{"hidden_size": 128, "hidden_act": "swiglu", "moe_layers": [0, 1, 2, 3, 4, 5, 6, 7, 8, 9, 10], "router_score": "softmax", "balance_loss": 0.00139, "router_logit_norm": 1.5, "init_std_router": 0.0277, "optimizer": "adamw", "train_tokens": 424200000}
Below are experts of layer 5 (counted from 0) of a mixture-of-experts language model. Rows are named gate (a neuron's input weights, with its number), up (a neuron's input weights, with its number), down (a neuron's output weights, with its number) and show model dimensions 0-127. Each number is 128 + 32 x the weight over its row's rms, rounded and kept within 0 to 255. Numbers have three digits each.
Before each expert's rows: a language model's description of what the expert responds to; "gets" lists some tokens that make up at least twice as much of what it gets as of all text. This comes from a sample of Wikipedia text that the model never trained on. Tokens count by the router's weight.

# expert 10
It responds to: Determiners after prepositions. Articles and possessives right after a preposition, mostly the, his, their, its, plus name particles de, des, van in personal names.
gets: " the", " his", "'s", " de", " her", " a"
gate0:141116096103174083150080121075123147088200111142132091150156162099111140092082145109124105150131113160134184113156161166123107181102087129131081139183127175089113152132070130053128161145171187103085105160099086103125137111129123171186114166119161112179123162131126115228094119107112148094088182135175114105082080152182149133121144124107151168125118100113078117090100108148155144092155
up0:113133144139140101108157101062118147076129110105182055132138155173178227167070118113093132146176057103166147130172157096130129190139085153142117104142173185146141132118157130157125146202080152084095114107087157112095117096087108128131130128071078070096164098125168103184114119128110101143131135112178153136143154158138146150098179122088142133139168118087112089150123108106173099100127
down0:152106122078129095149131112071189138162122091121108108132156204093137109191168161159136119134167107105146186100118160169110102142113177132126135123174115187110158157165125058111099175109155131142134110228119135079137205144081107118122078093131088112125114132196131130156113128103103121115103100072151155132075135158109146131108133136107095118070155134161174088098109152115144096045148

# expert 56
It responds to: Table row starts. First cells of table rows after line breaks, like season years 2018–19, election parties, ethnic categories such as American Indian, and family or office titles.
gets: "\n", " other", " President", "ian", " American", " Republican"
gate1:164114132125132120128143166134112163081119054128075190140126046139131122114143115178148151165106104091050101158149048125182122078145144123128094114122151136139158119194126155124132136122162182120156124091174221132120165127148086134141125107142055118126147147138114139202177139109123092060110093096113113140121162177133137112094124097053096160114140146169138132104148126120094134090178
up1:161159158133107168126120172170095166146111131144084183139106089109089122143133122112128115122143098088086142188133074133159120144098113094152096124137124138145198107155168140135140131182175137102121130095160176127089127102195126105111122122093067143091153103091099113202146124116115094046129112099070149180114146172115125104149065126035061199138145142176156140152166152123117117090154
down1:156132122166140110173091127110116157112164149161077101146099100210101099155152137180179123059093065115094138181163128152215120110142179106142121048061112122171171123162084135136117105125127099099133170102116134081081146147148134102147131161146124102111075109149140072109160120120159124152135142105170094131115145119119119103105168202106117146145140159133229101107086088107118141121128

# expert 26
It responds to: Sentence-final periods. Periods ending sentences, often joined to the last word piece or a closing bracket, like es., ing., )., or years like 1879.
gets: ".", "s.", ").", "es.", "a.", "ed."
gate1:163125130138098157111127162180121123138136108083198148104083124134098110142114099107164117157171153122117168133137093093061201118150133107113133066059065096111144101102173146101127101109137062160107189070092147055148125178144091159116138115078121131165144098127099158125164095155181171116144140136158103188058123109141127130114127158108126167146160160148125116136139125132137215064161
up1:149081147092147146172169160092071140195050101119147136081081155113130157197100098118166127108144082126206143112140168080131131167124144132144085136095115135143113110164144125082089168143111163179130160136138079063093201158135108097134107109122079140158182130146118192166135107159110108162201091149149145138130158086122132100131130097089143124113118078143153085140131089115111146099067
down1:173107198072164111124131062121142048184122123094060173173092163103107174135127133152093121108062140117134154163152157156171153103113135110168133106136146134108142133135118138116138133133108083147126156126098123164125134072129154116136089185129131113093118143131099104147130027166164087129120122053148079095138119161146108138153155158198141170148130122123158104149047134097130136213118

# expert 15
It responds to: Calendar dates. Day numbers and month names within dates, mostly in death dates, office terms and event listings, such as May 1, January 12, 17 March.
gets: " January", " July", " 18", " May", " September", " October"
gate2:128126093112157132087141105097121113151145165114164085166106086167118092098087142159104049184063097214131141170124153119165118159100129122125083121151146217108141106169131103136124142141172101134125151090039109146138160203113117183140148141155148118159073134124128179178167109086124144055134141158122112095077089093124157135159135125101143143099150076168136133077132129142133104081148
up2:145111104158118099159146093142149100146065162213113156080132150098108155071138106105104084105112195147090135139154074157126088118116149134105156061102021137085143100144166102107146076094140106150121121140141099093134123170110173098122094121100135128151168152188164105111102140189101125143121141142157151200137077179115092128188128191188166111113118128139123148107161156133112100162123
down2:147109110095161103058137167151091129141104126129086112158111147155110145197155051146145076138111158139137053070098162082171177150134121119112152077139114128114099102125145123139140176164074161162185115105117140149137078095181117160135139131110082119053133134095200168142123114144105142098124124137116149139158215126113152131088158126116092094171089079103143200169176139127096137133092

# expert 14
It responds to: Determiners and ordinal modifiers. Words opening a noun phrase such as this, the, his, per, un-, same, entire, plus ordinals like second, often before place, season or medal.
gets: " this", " per", " un", " This", " the", " his"
gate0:135056167127131205089151171110127130156094152148133104112163101121091156161155173117110109123133091114145149135072154090126103137116140076122075165063140171097076106152149089137098117104040150132141186186153119168164138155094127177184185128106152076147108109173102151143137117129163119108176102150093116133189085069134167115072077132111142102150122129140138168073120158169132119094123
up0:084100156109174172076140118067073090174134119150129099133097141113130162127165114141138097140118086079202112133091181116111113155141131132145137124017121110113115112133131104076137065189118135169173097134177165144108178132106140169161145118157120154129116144080129156146175103131180107097151139148114094167168148111139133051108124099190063103118143138098121176134132178084120090178140
down0:072173077102193133113111114114183110070133127147150122139147145153186197136126098129138126110088111111137090143152119090131120147164175189102085104105086140107134121056078116105129105137115194189124169095139181180157151126103080136079195108118124132128120154125115170091121130157076131159155089122155140109131090102098104102190111185191122140115110100196085140116091091166113102108146

# expert 11
It responds to: Given names, LaTeX openers. Given names starting a name, such as Andrew, Josh, Ray, plus math openers like $\ and \ in formulas, and words after opening quotes.
gets: " the", "ie", " \"The", "a", " $\\", "i"
gate2:040136161133121105155100119147165105140148097139064150183081135142072131101121173202133087139181158133132170138149158142158184068153140147073095182142171151180087128070084103140138108106119140107144136139180104163129175122179087108151110160163131131120129121104068122117178123112126121080116098132115070111115120169142147127133101075105149180093108078086117133142185132077118165092159
up2:144148069105146141137133138124103142081133175102157103105112115116118158081129128082122123057077063144134117158103089110099101164081118137175137063151045116108161162147083071168183168137106112125177078160101148124135077136169177074130230097166089153145098116119152099130128142141109154150164171142123168155136155172077145134150106167166118103149117136111168145102119141172094170143118
down2:168097135072092137101106122179133130147178180128107168124104122161065164078110073094098121107164052155154084119085137160098115108093105148094167191130071181172128053160133096161128165114170177119160122171131154137086107137174140101146136147122075140113084121100137176111156150148174125095105156100168150111190116130090106199156111148141156151170123098164145109153099137107093099129095

# expert 23
It responds to: Line breaks after headings. Line breaks right after section headings or before tables and headings, plus relative words like where, which, whom and sentence-final periods.
gets: "\n", " where", " which", " with", " between", "."
gate1:125145104079133123091167102070141200135180139096117124138091121144108136090125130095126189128091113120116021135158140159134175118134217084087180095173139106167105118136083119111176144131116064113177168083178133153101127116184132152080147147132188090125113141111149130107078081126130134209109183091114117134114179115120176141116152139131110137092150132112186103095094134102130139127118
up1:111076096121195125121092157184112056115075094124197148116172172142146124131224115154127107151146191091145180143125119097116127091131086121140112138112099122114118143114176172150111160140101197124114101143087110113106162121092104143201146137092052119171115117173107107117127183121119135114165079195118143138135093143157142104095087151106156144130137132158099124140101103161134114049069
down1:119123071130186149150128163125168109081103061153140078132125117180076178148090132050127063155115131074138111211135110153124126100119115099166167114126107081157173159124169140161125180145129148143155144161122072095107121163144101151123091101182120137072124128131118114081120102161171147193134138120092124155089146092115161083102133127159077134139183169143116052082124146138104116099176

# expert 52
It responds to: Quantifiers and modifiers before nouns. Determiners, numbers and adjectives after prepositions before a noun, especially time spans: for many years, several months, previous, various.
gets: " the", " a", " his", " two", " several", " its"
gate17:110134144133159155115116114091113161117132133150188106109147199131101118160080133047081204076149130100134137144131161092157115069142092138149086139154169129147146131140114215122112166133090200123160112119156083155119096113120132177163144084070074130083149121159140145121143074125150164144112091099099169120128071127147191139107143064141078071155186149156138114133108152084147087124111
up17:202114125052130156163134180199099108105076167136138122118084143116160132129184149139155127145163116157120091082126150114189114158089041168134157144115174132111078092110145094091159157157157081103195129107158125141109147127140107150105134148075144086151093142112148158067144128148144129115129207118143097110141163059125069140088097159153115161148143185100105116073116096126092113108121
down17:056109058119128131128099175106114083143174116142082194160150083060105177121131124129138104111110157125098109140113104116142099099140156122111105120151137108067157104142167128113153138101117134111165136122174138234101091187118076132127151111167113149127157110142129156157145196109157109092154145168073174102098130147138079205178167107117103176163080123144189120098088096129152164099144

# expert 42
It responds to: Table headers, infobox labels. Header cells and labels opening tables and infoboxes, e.g. | Party | Candidate, Chart, Kingdom:, Phylum:, Binomial, ==See also==.
gets: "|", ":", "\n", " |", " No.", " Kingdom:"
gate3:114165158143103182154117107068115171126066136139127051084072093165127056116120152058137146127091159149134158143154117135162098103112148168136122107145166094137159104143093175156126147161128137100150204130145112116106120134139163134136149083182094102124132120157183118105123115178053141083192110097140134142167167163101087174120087123137047164139176082106076128137127127119103173154101
up3:112101147163133127118139138170188148114193120077107121123162109099160203134142143148127149135126102128082118142183170064118101146144104106133121102133153144123105099144156045094125134111108122133122116051150148133177136150170107110125107129113086099212171121094129105126101120101154088109090088113102101198118113079154125040159131176166139084113140144101194192102127152179197113109112
down3:124145099076114121127105111134178140139164161130080135102198137167099136077145152193117150128111082130113109158195102116136186121157097077175172115145174168099107138166072107133096185108115124176055089189182155110155133138143177113147133129063117173142100056096125128126168151093142144123091162131104134137130069131105097121089136149132162144101099077089186153120122082116129119074107

# expert 31
It responds to: Statistics tables, prepositions. Percent figures, table bars and prepositions like in and of inside demographic or results statistics, such as 25.8% of those, 52.66%.
gets: " in", " |", " of", " were", " people", " from"
gate0:088113128092124098145136122136179104111094150106134147162149185092115158123103107060154116148127064136156084086125141129142104146105109127151107197160101136114147153154119158182046121104143113141097160105114124115141161205088147123127103181106191117159132116174090086110122143159109200076121058126063066118088138155131094153116174174134144121142094110197151171192121119125090128165120
up0:139148108106133099108156129090109166131137157105108056138132149101124156125108118146102086127151145120167137089111112137144128102208128183176144042076136134124139172085100096053164169122084111143157129112167088076123123125099086118142118038163162133093140144124155110114150138107164216144129181135210169070178127103183138148124132085175148120119125092138109108158154121096146145084146
down0:120129173142193178104099154141150119167117099096117153196133150137063125160099114157086092101077145153082155093178074030178178086106112116174141116142149127125161161126112134101116145139091118128123116176166098157103152123146147195140079153115156152147152147174176099116164169088105135062108119099142141083148113083128153084149111082138067122128201096129137106134143107110071100132131

# expert 13
It responds to: Sentence subjects, people. Subject pronouns he, she, they and surnames opening a clause about a person, often after a comma or period, such as Thompson, Carr.
gets: " he", " He", " she", " She", "He", "man"
gate0:070101138079132068177137131138176107124172103122112128173134165131079117095152153105110213096136131186112133139129144171083138097172164109205161152116123084122137105110112142119127138128141131114105134061108091119114157120141119161069105113090075145166138172092181083105130157093072110110217121120116120111135140121103151122144112148141114227143109111166145134151130138073213094095127
up0:109112136096157099152166095111103166151101078098098167125087120142125145120139153112154147101139086163131172138049102153064107124113103149194136175114140179113120123158065083080107122132110111104175193084101073142149103134173115114077145150137132185122164147098147142065110104154105079191183118096117121122103112151129171086130100163126107183112216099164148166151138158150162141140081
down0:118130121146150170193105129070069185163180111189111121149114102161134131165128116147163094141144081163138105166107092094104145058138156108184137129133155145137135120150133124113153100188132123115108106047153133153103108087074119133156052183127135092081129149133096051167091098135089125153100070115150128154147078125136134162113124128146134117207178087120160106144067111115163165165101

# expert 62
It responds to: Participles and past verbs. -ing and -ed forms and past-tense verbs of acting or speaking, such as writing, saying, worked, wrote, won, often in plot summaries or reviews.
gets: "ing", "ed", "ating", " about", " over", " won"
gate1:140128121171067071085107121123141075115174111131171095122135150078136140134149191117145126133116089087101128146109128117130082155122103165104159106082099119098166108153143162145146056131131139185124144145109096191113138149087190155113070116124147074159124122162067115147103101165132117165115090145144140171145078155151143147184141101236178093133136092140145169159138126077179070091096
up1:104129166086107182131171154108134118140149122105117103139149122117158162184095133126113130099154135104190096178105155081126169128104116132113119165150179170148110072125137115121157136115065147159042137116131124105165138120120155108134107174162214129124075106105000132136169092133117157109103160147092103071116165110109181198082155094111152096154116132125143122117188128114119147083089
down1:136148092140158156122120126134115084134115115091139123135072152116125086168105092079146047124103115118130141169204038113101068120143139117183118138137136144130175189095137142157128181164125147212146137104150148117090176156119130081131165144149156100153081161097161113137092093122118127128112198122124117171110147113121176060154120176154125107123203090156069120098122100087124066145125

# expert 28
It responds to: Word-initial consonant pieces. Opening consonant or consonant-cluster pieces of words, often in titles, quotes or compounds, e.g. L-omond, B-omber, sp-inal, Switch-B-ot.
gets: " W", " w", " F", " L", " p", " f"
gate1:109140122107157127133132108080155105144153097126089107159149187102156133117152068092130146140191143069110113097087147113102097067089123127157221150127149092090138190077176116088126085125127158156127119113134104186126163147100175106157166139129160101074199109163154110058209114123152136136160114139094113118102112169170179141101124099106084178137151119110075103156109110098135153181114
up1:130111100109159140085146157115098141165167101134073146150102120113175164120119044120179109134117166102106092143127100098215098112141145121073142089166148180068133129097172070064176130143088111099123131109161129159118125109159127168164127129158158170169177167125124106097157105139108111166162110092112124124139117176169107120065041053182091132133132190114121144141114106173114139134154
down1:161124120128145139068195117142095086130059145073116122134109106123085142141198116124129111081153138103119075140164137129213158138114129159168133112165139134128126135109167108132087152179161096155126150106125107161125084108128107126170158057150137166116197179115139160146119111105170126204122090090070045106107117124102117149094098130144144133131112177174114089121143135150210108079072

# expert 55
It responds to: Table cells, with. Table bars, separator rows, zero values and totals in standings or census tables, plus the word with, as in householder with.
gets: " |", " with", " by", "|", " 0", " Authority:"
gate1:171093120152122097089121047128147105124127099061158047116175089115163134111107144141154150132172114141118159077151049134116118118189124148101145080210096134121175159110148204139147110156151110124111092142149154153096106110090179102138177118160163151083114142135121060127135100164132150101064132124142172119121146127140086152177099143194188113115135111149124062142087158130130098112145
up1:093154081103121169150094199123079143093146161173175174105104132134099114112174109149107153126049154127116105211115168114134098142053139128157102193097150092151097128165130119120087145058114144107115163169117107073163181118144086168103125143149069131171157138086144153150122156110093112134161123160107191144135102146133179109063195121091089124128166120118138131090130081129097141107130
down1:142102120090133161154141219149129162118096127115124151091165120124094130157153136171080165166088225116095125136105150115129122109133112090142097149068073174089121101118141077142153181109093174147075134135157155096134199125082060175121139123107132136104170108127152183133127131129107129081079132103110117173107058060144160085128104104183109089137203142140119128137154098144101165135125

# expert 21
It responds to: Word-initial pieces, slashes. Opening letters or prefixes of a lowercase or name word after the, a, and, such as d(inner), anti-, non-, plus slashes joining paired terms.
gets: " d", "/", " b", " f", " L", " m"
gate3:121122063155111113130142131122152141152093137191128178122149146117125135095119167155088118149121135123139078148103117139152048165103159172075096122125133111094080138136039104137101180101131129140102164106112101031089139159140157102125076152167165112166156151132098195105148131141138125160100117152140117114125094117226115123135187156105200149106180119134166099138135087149115080061156
up3:114155129155160108112126127089090203133058094145184101152173138073109144072144136071139020085177136140095103169105099152175157100135167047111147101138100158158125123182139128120135174127109142096162152160149084114120105138084093139137168167165161173108124115177098160120065088181146125147171148121126077107157114144146111158111134059136143097123154118177113121098108124138142107144113
down3:152174126077168088160141133110209130129063133136110147128104118074128124155144106155147135140112131135136128099117152110139184155164143138156156167154134089112169120092110147071093109077131123130094106095158087164116084143217088114157088094143108126137144184105107177124104095118054134110110103115176111162095107138188132068178146119112133053062191117115091123148103178157173162161128

# expert 51
It responds to: Table quotes and parentheses. Opening quotes, parentheses and closing brackets in tables and discographies, such as ("Writing's on the Wall" (2015)), (2003), “, list numbers like 2.
gets: " ", ")", " \"", " (", " '", "5)"
gate1:086171115129107154137142141130087117143124154115158115097152144133098125146152135183141159173097116134112110130099158126169063126086159094125140150141159123134067142120218153178110097085161114107186075165114181108127061185157127082110205157138079094092084167113104098148096099141087111129121074142106127133129121191019109123120157151111145128119140137122103118132127160169153119202092
up1:097165176117195127139129140101132134116078101184159125133150150126147155145084123109118145140098113122117133180104127137168091113122133084179094131158161118090151169123173093176098129163135171103175104095162090196120103105073090184102144125120142085185125085101164164214156159083132083131125038082103127067148126137110129130121135111076113183134092158161115108123157116179112103070100
down1:101152107166075148113137074115141120092102114185134129108147102122157121210144167121089116184152127148142084191135158051136109122131092064095088115132077120068153117158193095153091115113146149135176086080181085086105105150083156144157163140117177079110096133110147111181139150165099153115191089121103112147158065111090151178101158185098143120140137127100151090120161148134134141126149

# expert 43
It responds to: Location prepositions, infobox fields. The word in before a place name, plus infobox field labels such as Born:, Country:, Location:, Genus:, and table separator rows.
gets: " in", "=", " of", "|", " Country:", " Location:"
gate0:089172154137118104094125116066136165079140134087121158141155150172104138037144129177205127120137187092114109123106107113152131060196129153132166156137095145104144188126174113155167117168077109175115124062130131093124135141134124135146102062094125121137091137097141125165081183127121086132131124116119118140196151153122114134203136142171120092110160089082187132095145154113083080081118
up0:025212142139095154093132131103137172092131120112065180114145136115060170126142133171111144141148114088133173143127082155157129072077106156106149129175143153095177126164165043192100119166098139131131122113126121165109126136164106079118071100160123158129115106094123131140103118137115136126135045113121132116166135184122122089205158167113129097122143118072156119129162184150138145129097
down0:085121125159146134153153125128203109099107078126130142161101104097132150185142115075092083170094145124103141114124052149160106156162130112086118112135068118131160142113165120167136107137156029102115202147138126162163158096127091146140128108163146121100130168126077097113150091108169127192128085172116158102150142139160106164103149132065138115125153149183125053136046099208124128114122

# expert 59
It responds to: Codes and number fragments. Number pieces in ISBNs, CAS numbers, chemical notation and table cells, such as -1, .3), 86, and table pipes.
gets: " |", ",", "1", "-1", "-2", "00"
gate1:142143161132096137129095150143181110141109108098112115127139064046147137093145123107137162141159137084084129172174150171123088111107079119130147118145108114125093077167161109124127155117215161074156036133138182105148157123117147130179182138181068190114113103114143088118161145121080059137122125186132060124174129147096098141165124078142142165128110104102095151156147160115171151089125
up1:171097173183106130102107134161110105119087116103099140144164118106128145095148109079176157131133160055070105102183136165116108115115091099077135108124085136168095155167133155113100170143121095071108092069097194119132089128127142063160154128170073166132140119173136134103135153145120130158135103255114089146160156094126113168136114094137105139120123126160088132147138179095194161129171
down1:130168119154136129115145166161158140089171107106139100150130112097081129139122153075181182096150145077121119119146183125100117079136112175068096142063157097082166124062175143116129126147083103126154126115147224141155138119119115129136115154084105084098166121221169146136108103092102093090162109150160149176106130157129105164136096145123079132125089172093095173192116142126167053123134

# expert 47
It responds to: At-the and infobox labels. The word at and the following the, as in at the University, plus infobox and election-table labels like Position:, Turnout, Swing, Total.
gets: " at", " the", " for", " •", " Total", " of"
gate0:096130150193136157069106162138167177162141111152106114121179092102094125170162088158140136154160097152091213151113163046143114189110164095142133153111102082135105138115045126159085126118152107103118114124098181139188107119083133131136131101103160171128125064168195139130118203156110108101092100124131112126138097128106144131154113142071057140111148112089094131106089165168157108136156
up0:124178138096136143129162121120137063132108164134190103133098119134150111099113136141102121119106158084164103117216103145089091089164129120106142121153105137125136145124149076116179182188066148176098121162138093127066145159149088124080186118113107152158151165138097197093129050090180144121225082090135159170133146103128125113117125105170105105120096142153094152109148124112093121176065
down0:107122087127182143166160140134147089153098217104175096036102142176145119114116163126142108107056142094095084133106113149103164102100103142151128157144176184144159163140100076093128127099136119154088112097161101145088163102133096132086189112143111176141204098129098130115188142087139133113142132118142074067150122144089118100072127138165151189130151165118167156147121073173141120106100

# expert 2
It responds to: Year-range digits, object pronouns. Year digits in date ranges and lifespans, like 1964–1973 or (1819–1884), plus object and subject pronouns such as it, them, he.
gets: "-", " it", " (", " them", " he", " 194"
gate0:156102112083131122122161068063141080186160132065134075142059111128154171160090122063103077158054139136137130124174127162158117124183140163152105060127096102145157137118080111082145165213123143132161111124057127115125109122157122133106087128140160092197114110109137150117132131134158142128121151168122140128089158169073153164135124123096144144173131120167153139152088137078105168192153
up0:060123141131119183090161184155122138138177056090086108088096112135153108150153096148195123125082104084103129099165118148177054103092123128114108098135128117129150143154154128173180124116183141109150118150139158128070169092115091059209162156135135131157107182126124142118097152176108077106079147084122160180082153134170082122133100139170114078156145152120116119090157142173113158093126
down0:143064184109117118061110138116111148107044154108157110106077131138142098156113161189126145066131120132144182133124149140153136180102125112175109099162151112201036102122144140110144103112157167107106072159115126141133141110143146083113177164149100163123086078121146071143126097130146123163130085096136109175078212113075124146142078143133143116137123126149173150134141203162131159088096

# expert 35
It responds to: Initial letters in non-English words. First letter of words in French, Spanish, Italian and other non-English titles or names, such as t in tus, D in Démon, f in folie.
gets: " D", " T", " G", " t", " L", " g"
gate1:168071170115114187093141124142081123116093139109151154162125147163154111143112136087155161108117132104142107079113131184124120094125088169137118129175119096143112118074176151135158102168169143114140116140146135155185106107154121171084178168158139108098182082077110093129107115129172152158132119095146137119143148117112146114075076067222072047180141077139104161104047124133190123120119
up1:164145162183127127195098136099154147123145159117138164120120093136125123148138145076158123163069128129106133126148146089137160150145148051098103099149117162095184112147106083123180141153065106146077150169206102064059118090105152060110176150175170133100163130159171173190113105105116141152168097065130156113095179110122096124151123115113168125097105067115119090082103160144117119133112
down1:111115152038148085097067119068115048080151125131241075141090150098163095157199113126144091124097142088145128124161135123084113172145166159154106168134148115093128149170172118133123127083095147117073140125153120128196127161187129142134158112175119142103082133140098173127150095140135107133104109180148094163127097097123147178158115088155104132143080140120116176104093125136118158162130

# expert 48
It responds to: Pronouns and auxiliaries. Subject pronouns, modal and auxiliary verbs, and infinitive to inside clauses, e.g. he, they, I, would, could, have, to.
gets: " to", " he", " they", " not", " would", " had"
gate16:187132182057117148113173122130171085193096171112134153150124170129100149093096117150135096127095133189106132119136145082119065124079140116121164143142130099104150125089106166084124111121150165144073125082089135088141098155146169114130110110189125143100066107128083080143111156112117098117168114119099134157093121092097140132159142130212086155155091108234128144172131125130188142126196
up16:152101120103088117137130131137242104124126144163128227133163129092116143114091094125139049103104138170114117121092144088107087152066134180103134142187098098063127123115113163113109137079147171191090156110115139088173131139116172146052112105162151174155125121156108124179122149149130137110142107145125154127134097096102093142126128129173105148135100068204128133128160180133056139141116
down16:111154123141140131106164127143157055090124129098169132104090157180087102106115080133084104095198060148168091134097143078172123122137119136136097127215147163132174150122119157165154130176138190086114075102112153116101094128109077088131133133089149101150185140147111116111107132093160143127091118153139206165137125102080138147207148141079143157121084133160093160138108063187101121103119

# expert 41
It responds to: Superlatives and ranking adjectives. Adjectives after the or a that rank or stress, such as first, main, important, largest, best, final, and -est endings.
gets: " first", " a", " most", " main", " only", "est"
gate0:085155113117165123157112192141115084124132081194145090102098178129120086173142103162128123174119150110070166127108129113105114150144176141093093158112102162091108129127195134149128169130153132135074157133155117156085136155144165131170121097106128144214107124148055145202075124175097090127073074145095057113147140127108067120062055169140135131127172164129125153122143150135124118114131
up0:119126076129173097164133179167100106114128169142151107163130143165133133174143117121096092112141178142133156092081191109120132120153154123140131180128129165130114092148126085151144156170151111149041114101128162091110073123140215116166134125094157107110082129179103198164085073146112114150139127089089136097108134190131141093118065170098064137060133135151155118140131096132069111186074
down0:150145129107203138151108106124141167132111050128120156224120178122140128130101175139120198082116109160142115125129190096141178121177130123127150148109158105113100147079119184112106105143082118045144094185120130065117134161152104103162098126118132143067159167123151197136147120171135175137146132118106112075074085142081162087116134103097069128125152088073100077113116138130136137151111